Below are experts of layer 5 (counted from 0) of a mixture-of-experts language model. Rows are named router (the router's row for the expert), up (a neuron's input weights, with its number) and show model dimensions 0-63. Each number is 500 + 40 x the weight over its row's rms, rounded and kept within 0 to 999. Numbers have three digits each.
After each expert's rows: "comes after" lists some tokens at least twice as common just before its tokens as in all text. This comes from a sample of Wikipedia text that the model never trained on. Tokens count by the router's weight.

# expert 103
router:503486554597498455485485442535481521458517499532481567460518572445444436490473561552576456415458484540453471530508517536522526516495480484544588522483496480446442469512560461517463477539459517
up0:455520494515484447491582458533465493518516519451513488536491515535462529483534490469539470480558524474478535480406517497531563542457568533498465563490589454447549534572488462536536569437411450
up1:477526513523457450448599462531525539436489465453481500483509572488529502535477487503561519544442518418479560605543501510482504455430486569579439470548537449507553525520498436584544447521487492
up2:461480468494552524490461589499587470493423474487447571503487560535500496490519483448510555529438504487501479501527535508496436555460550488576547535513511525547546499629516505528478473472581480
up3:482543458461479482488530499506482447511521528528414518459481488510442544475460481494485460481486479386528513476495521481457590567538519476466499469551540485519424469507492464547534570530500442
up4:471519461549525462492454506451487520406534507530497454467508497546549363528573506533488552434442391499476493446559453533497528516411560506589543501490558488483513479531543527505561477471490490
up5:487565452522515450507424452430444471486496446451546555485500472454499466471465514527467566429510525537532470516493520459505486559466505499492503548553447422551523485540501472565532492552449431
up6:479499472508514509488509539532515601545531487475490488473564512550589512454479458547562489501518506513509565491513507421536451477512490443503443504493460515495439507472550523609508528513500459
up7:479453525509513487488485506573503487504529562428528583448472524497479492539486467505537546520504485462494478489500509512562504534558467504482450435476414610490485616545555438507412590486492475
up8:527552513413483471453490547485498461473489514492512514493469472473507559519432562541523545471525502476502530517484494551478447496483497466504527469478463461506559546419432480510463458487494466
up9:480492511491513567507451562480500554492483519454547514526520591492497480499437519579545463528468522479535486519517517525489463481512507480498545480518553527554471564466480448429579473527517456
up10:476469536482441544510508434539553430561539469479397499528551547521513510490550568476482480477549554516488495493559545514543534477556465453518507557495508511559475512501508523533491494543532532
up11:553489500537500545474481433551519477506497476563564470517519513394515458538504504451537484448489659524391537401465540503497568523521551490516508506540476447468562494408501488464520454491458486
up12:525431561506460550502566486505499567410550502535572488503519537570449475482567420557520482453517492477514517543518484490530472508604485485554468540537473519480474512480474535529479486514534439
up13:452519472393465571501503508444509502506554513463506449458518598552453513511479570558519398515489476547508512508453465558516500534486505447525394458505538513495471504516527540436419497492443543
up14:564483472496494496456502449454506502539458513479494466543540493492480498489475446452514516489445419537511464481550556516480461559500443532560457429489526587500447545583470429484482498568544564
comes after: "\n", "/", "===", " '", "====", "=="

# expert 8
router:490465518450501455486502499505506523494527468475504569555574519468516480485488477505441600541466519455490494575489441532503530482478486423577518529499411527476480495532454442491502484451520485
up0:548512517490416483524522483491489493500405542560570479541524444459513549590445440472506582462523495512496549449552489455465487504477477447471526499553500491523479502504552508492475504494518486
up1:561506522483538500509505491507513483500410489483450523483523572386526471518489595630499537497481504516509471454444491504487481456522560449524566425497552515470572499528503499434550498566461459
up2:456464513433523461532519494451491490487581546532468506490516535452513482504528548464359498450482477467487470573482434563472478541518499477482557463441511469519524524445524515492445469469559532
up3:460481538552459460495503563522571525535483431517499511516457482419537460458478484473494567481485451514492527554558490487559456499544528502516508545474420512530482485470469485510474507526501498
up4:490443492514489505505442515406522500509526486520405484483473433555566429427486481525476462433453532495458596505493506537478516552441471453520527561465515464549534513475581554503508504550533487
up5:474515485466483506475609532548455483515465505508538486489540538398425470526560499515568459524478488480563434463464440473493536509455491480567519553486460466504508479543516550569564504484497496
up6:531439515417474552520510474560448472620480433591469487555522555502478470518527508514423519463521550498508525497502537494539490514488596547527458513599493466516516499483526489499463448502496530
up7:586565554479429480476507536484480498555542484464517510497491511538500516471460428475440523486393599514475488460512508481514507566471448465490528577523625517478462475479449491486506558498467534
up8:488512477538497534564483456543446455487521509445552451438481530473407521500542459479524486480483489585517515487441469559526530497530477464430517429527482522462487453482473457474425509482468493
up9:486482493532519508521465535532462506512532387489542496525527552485462488514599517522431431521444459471488492512523584483482529392516437462469469434407515505506545494510494407554449528501540493
up10:525488442476434529474532500549448494552500469517511482476475511540454473491583513480524544421457457470472502489474550493467486518522503531461468568480501510477466495517467540440586424388488499
up11:512454394529517484539520477490475477520431581512489501492520520513494534544524463561551520537491502516526441460509573503533499514428529540447485488490407510511531499450548496511474516517519500
up12:500584448483518582494492494483480574506514494472560483498547485482508515463472514445472433470447539427504485429502524516514474548574487547505508483533481496414423499508510500619490532498522497
up13:581500490513524591482514549498533461480524514533396524495506457491495449466477486500422520531537548549490433520518523565437486494482459494503499456549504427581492581472599468459442479545495468
up14:485538456522566538490485519463405530468522497555607500426514491482512481519518549452450465606499497536566543528539502526518487397458530524470489527487521463517501507415515489543530510448569478
comes after: "\n", " U.S.", " States", "\n ", " Chinese", " US"

# expert 14
router:451525530522487603558549479480528514539517515495518450506423473477450495510558459508523576443516447473541485499493472487513432545498522456498485490583426476486448555527542541521484551485427503
up0:513518468552505495523526500513492490510416549513528489495496497513503564504445496592541468544473573521600490579505494464521479456535441558514429520491431466497509589476475499497588483501480487
up1:495553512505467541518451475486525498496492472493528466516499436540459512441482443468483499490445474525488579532556542478496521582486440423522458454535437455502501529567458498499572553508539514
up2:403508522504538499533502547459566518505503458538508465524514476453483499488489512557523522473522542488497480483482523516562509522468448536502493502480451482465563494488486495492455492491499455
up3:473504547406544542500580544500501510548504521463531536549478495479533433493537577487414567545509442488598520520514478551481440492436439440525521506452483541477518520512472515470495497492540523
up4:492451494517496487451515517516446492422484486475505477498445547423556467564502540509484455469493447429507524533521430465470387439553514415520515497494511540421479451522514485439481532467516434
up5:533463416495464498498487441455482442508473566513551439609494501533479429545508534501481508581524484485484568509460509513489583530525444522503496521442511528554540485453490484464465514494503510
up6:540563505518500540516492463456523535444584563456538516498543510509500499568504492528559474553558516404514575527505475486483530515516513489484558464472495514447478494511464506506493536559467534
up7:522531456541516548511522519446557539469549490509504481511467505431562427476486448487511511466400480513497481463530466473523523508467513498573534466444504511522440428541442546509528457494520457
up8:482546467483517532506476519500536506507529562490526498518524473507544453434550501555551494373539455468498523500493594467540542520571488544515519430473558476531515557476486506485457614489462490
up9:450556501429533464420466559499502563464545521485564530536468545535475522453472520481435453486549520573489551470475497433532498559493438478532505471573505458490553559392482517538550453503558518
up10:494524557506511567515504486496488506469478431443524403515509423419570445425493576515515472504540519507414537526452493543516495515512507483544462518522510546447444491499545547499570504492504495
up11:489440544531528522534473559521477499500494457545490378478468498467562477490467492579507432555475474472479456589480523521535529503453433505493542493507537537509471517483468438485499523524565428
up12:485537582548495558494455544505515485499463506439471465515411509561507479435534544514572522545506563543500479509554404528470499492523511493550440477423539592450475551505437532426468523508533511
up13:507491527521525498583541407506510461452495472485478511458509491441537516525554528520525489475504464491502562484543515407491489514512573495497517528555493531498531517554508461574537456508458480
up14:528548490494484513529561525505538484504452486559494470562499446541468533432476522518491522547502520456549470489493559488530460514480464481447489500553535498538561465526575545551454449460458526
comes after: " |", ":", "|", " 4", " 5", ";"

# expert 87
router:557495538574476499487495482452444513475543518499528506470539508476462488411505541451551513523446518527523522506518483555473486544415425476554515566508558525495457391574477463518502499454507536
up0:460523536480444527479459464464465541482511505476488505482527490470508526505472483557518471468462523538557570493559534471514470486404537578468456490501482478465529487487562432505486390519556494
up1:556458508547598460439508469540437544554417427532481534557484550476442520488466522520511541535491498516471542552537499477513447390520497463501444533444533489463610573520444561553549477499461524
up2:586517527549429507512478521590600487476523478542466516467582504537549492492463545515483534487473576451491535574519517408487452579553526472537468546482468490549509507488492425517486526551486506
up3:423470469473518481488428480515464460557477559571512474553510480540498564499577502478480514539493545454452490482519536553471448563511495483497495449540443548416460474477517537497521478540503452
up4:552485498491484483490438436511504422485554512542559477491493501489502515457465481493428428495535526428508545546534477572496485487491519523463515520496561437557472490465501458491566489490496504
up5:519487532526513532451451568443543483518525560554515428518458491507560423476528544527580452518535455493485478425481487409435530513543517495451536564532553419476474564530503506492496567467469427
up6:486390518518482499506447569562423488508484458515544527529528498484554492420503516409480519514484534482615530551501507576479478470541458465472517473496476413573539546515586509482488529438470495
up7:494551498426535505527554554425522482559442478505521459518447515434480516457497522485485442537493511447527507495480538413576497460540459489560567530572477450506439508513490584476502518538500542
up8:462453603510480516512514454531499442529446452463433526534456480470476501488528519517495543461464446489528505497541519464491489486539503527511519520475494546502457435505580526504546579476482451
up9:481537516533507541461501481415551516462512492482541515510516459476508416474460548503518493502470542504540439535539479463526511496516508521516400495418508536553583466471557478512448528460475509
up10:492459429477493475498395517530510515485443497524457557479481525528535456482477511539532492538496501444535572534552477435568487480452527483550550521512529539533513492517533471467517482521493529
up11:535527512490437491502466461495496512449569573498465497503532478489517483506485481529433475510537457431458445541481596491549491548508520512474480504535539467531517424546508529466472521445503481
up12:585503508445513550503541478471546491459492457557522484512528491492473426487466415511523553452468544542503428478498523465485522465504409501505513462423490532487429435467521571521503537489544476
up13:555545508484481530479551463465463429516569477454546496472585495517529480522584487529452515486512508603547550484448544418536585478510490482520438495513526525427462526571465502506560553496554557
up14:500547501527559440547492464560432462518533456463520575492484536501457588439512524453535527422452448471513474559470474548450562475552546505477452513466543476506583500460525510539411453504496456
comes after: "\n", ".", "\n ", "s.", " (", " \""

# expert 45
router:493592483538544470507477435518542471524537450469579465485552513508522532424482515556535465514412454520554425463523507457479471504504547569453436573471443475492508505467499587556538551567486483
up0:527540425513438519508481512525480477538439559521490509510479508601564471501463472438510515512526526525581491480450557557431475537520499497554483524541499529504486468448555545486513544507503500
up1:475520538472462522477515537513549566459599554526537523500453554569471467429456504487453463495476488496552462578494435494529511517528507564461515479365472566519463450571477529556510563479469489
up2:476562563559499479562528547549498442487469517497502486442493479453588458492467518496612466555520505549562516480579517449478497555533448475544495553563488473497530510380497501486522437566468466
up3:434473468547535529489477445535516467498461517467509489483466565477513471516489510483544462570589534412518478524493481542486584468437483470571477431472468422481517468556440534477545571485464456
up4:574523531453574535490503459464528493426527503447480530541467566477480503424492486486429466488439476557510482500415437509455508507472500524459557532518486467496448474534503530523544482490501463
up5:505433509426526560517458496465533521518530482581515546490464571485482545452507544469543498471519470448530512454455543479490533485439515493502481447485479466482468455501448454466480499535471383
up6:491567518503504459524477500492602528453555497524512543463545546531522488478546520532495520538521477414488417559446539532490545487520476512547454437453480516442533533479531492549464518534536474
up7:432529459485572493493449520454532481558487568566502474530497579484536529475494493492500510504490553543513462448534520510493444459448522452464492507429523541566420514497495466499509553512462510
up8:520552513473521485413461568478500540438470526484462500487488499442516526421490493432482551462564582435441514549548444446543462540541491499465371483482495565463459532552523564475568537525479496
up9:515579437491470499459510557460501466376416542517518478541509529423536534508479528475494484457510501449551510489617488534484558545484465513464538558509459549505444490500486515455532437485435462
up10:545526516460485499429497482452511483499552457472428475518587484486490494513543470529488550446457500497481518529563496596513497533491490514487479510525556585514386555431542508449447476442558529
up11:379511562462548511481493501515556469450499502520509601480518452535571520516541524522516501523509482539483529519461525501467511515450576545466576548458564484501495528529579493486490557540551518
up12:523475447481430537477530552520473503490470492490484549478509548550561537529545510430488533504518457490617454528560531523512474478544478536521506472484547352535489485529534443518549502549442483
up13:526463474481508503582498517461521539407534501581522556527422509491591454469542528462419482436544519431486535508481471534535511540571480534523499566412492518585510538450496488430518460492543485
up14:469461480536465456490475488495510495464441406493505543438500590544526479485465485475477553523498566457513557428513526425472522521515461505520545547492448595454490504527504490471470480414532457
comes after: " |", "|", " The", " two", " all", " with"

# expert 126
router:523563579544501442539444463455552476477498509575508472473510462547541438592550527464538537469568475525499564541488567470542509580547457491512491508449480537433508512579564433388547482420555566
up0:523434521498517527492532514516538560594468528484461540504540472454537480444442463491468420505451475499462473467499548449548470492475553535518469552455512441491521497558492477522488488519405581
up1:499521482467441493507510579517467503535568555537503475558474441506566559567415554471444528468567528507458484482541471517485521533471486536517476516494441467426513486474515482490399563584482466
up2:447491530479468473439444509426519462480483482453512595475543571550470495453554430438459530579474462520579540476431465512476446497520477453570455461529536584486523492559500467491550485506528514
up3:544461540416459491530478600513519535411515506492544554515402487507544465533446491492521508529527448461506523486519517516487419514507609529460535547475507507527494413563455541506555463492485501
up4:489527514553505505594545510499485514551492518457462510439590493561535527502478493539493553537461516474433513450511536478558498527537547554453521399558544494483415498599482496481471515519528538
up5:440464484491470436434494518545420544476528572610447531492459503534505554514489518492491488544441480434573538511516535533519442469531516546492477497530516470528505534548543517467500481504521482
up6:583498527511375494480471519486520539493569379526561492506593503530513520523477505513478466482544440443483525408553542538451547468458530465457507506579476564492509497438511475500520506490475448
up7:464479524527539549520461570495512482503513505455526533509499501479476456541453480512429498543451494494551438441544547469565416575419520477543480456557479449489470504478542467512507511560472466
up8:529492514478479533473544541487463498494525451449484467522501476506536469443512491533515446460581512450465493460567499537490401463502525428549513540497573565500500496509549510429518482603511529
up9:411517481499476469533512464461509505468525540490596527490477449483464563454586521489484434556518476534529522512489511469472485487528521455498552556509479536561552490540517496555532509488466548
up10:450504572505549486479490497578555543448457525456486586524486577517514469490520426493503585474515499456476474475430508493485523560469543452492498511514452451501518471529484504464519472453502491
up11:429479520507503536551517460485455484499467440543489483529507472512454487466559465544525546559496506495483484533460461497525537552503400510506453439492510513516554507486477506500483527521562496
up12:532457400562442533529471487512488489622447574481493478522518464497524507509554509538480521510494480462460501501549489470486539526509499530549538564396484502515455486488509529427418571476570560
up13:516526441527401531457527517479558524500460431523545486474534539497466444479472515548458518479468468535429502535557487566455553439542469490504507511555608457547480559521498539494587473487519499
up14:490517457478479506463505471415528602537403475477529527517504500544444499427514562485477442470562465512487479507411453506571470521498439437490481503453480506582567531449450492472518473517529559
comes after: " a", " the", " and", " The", ",", " his"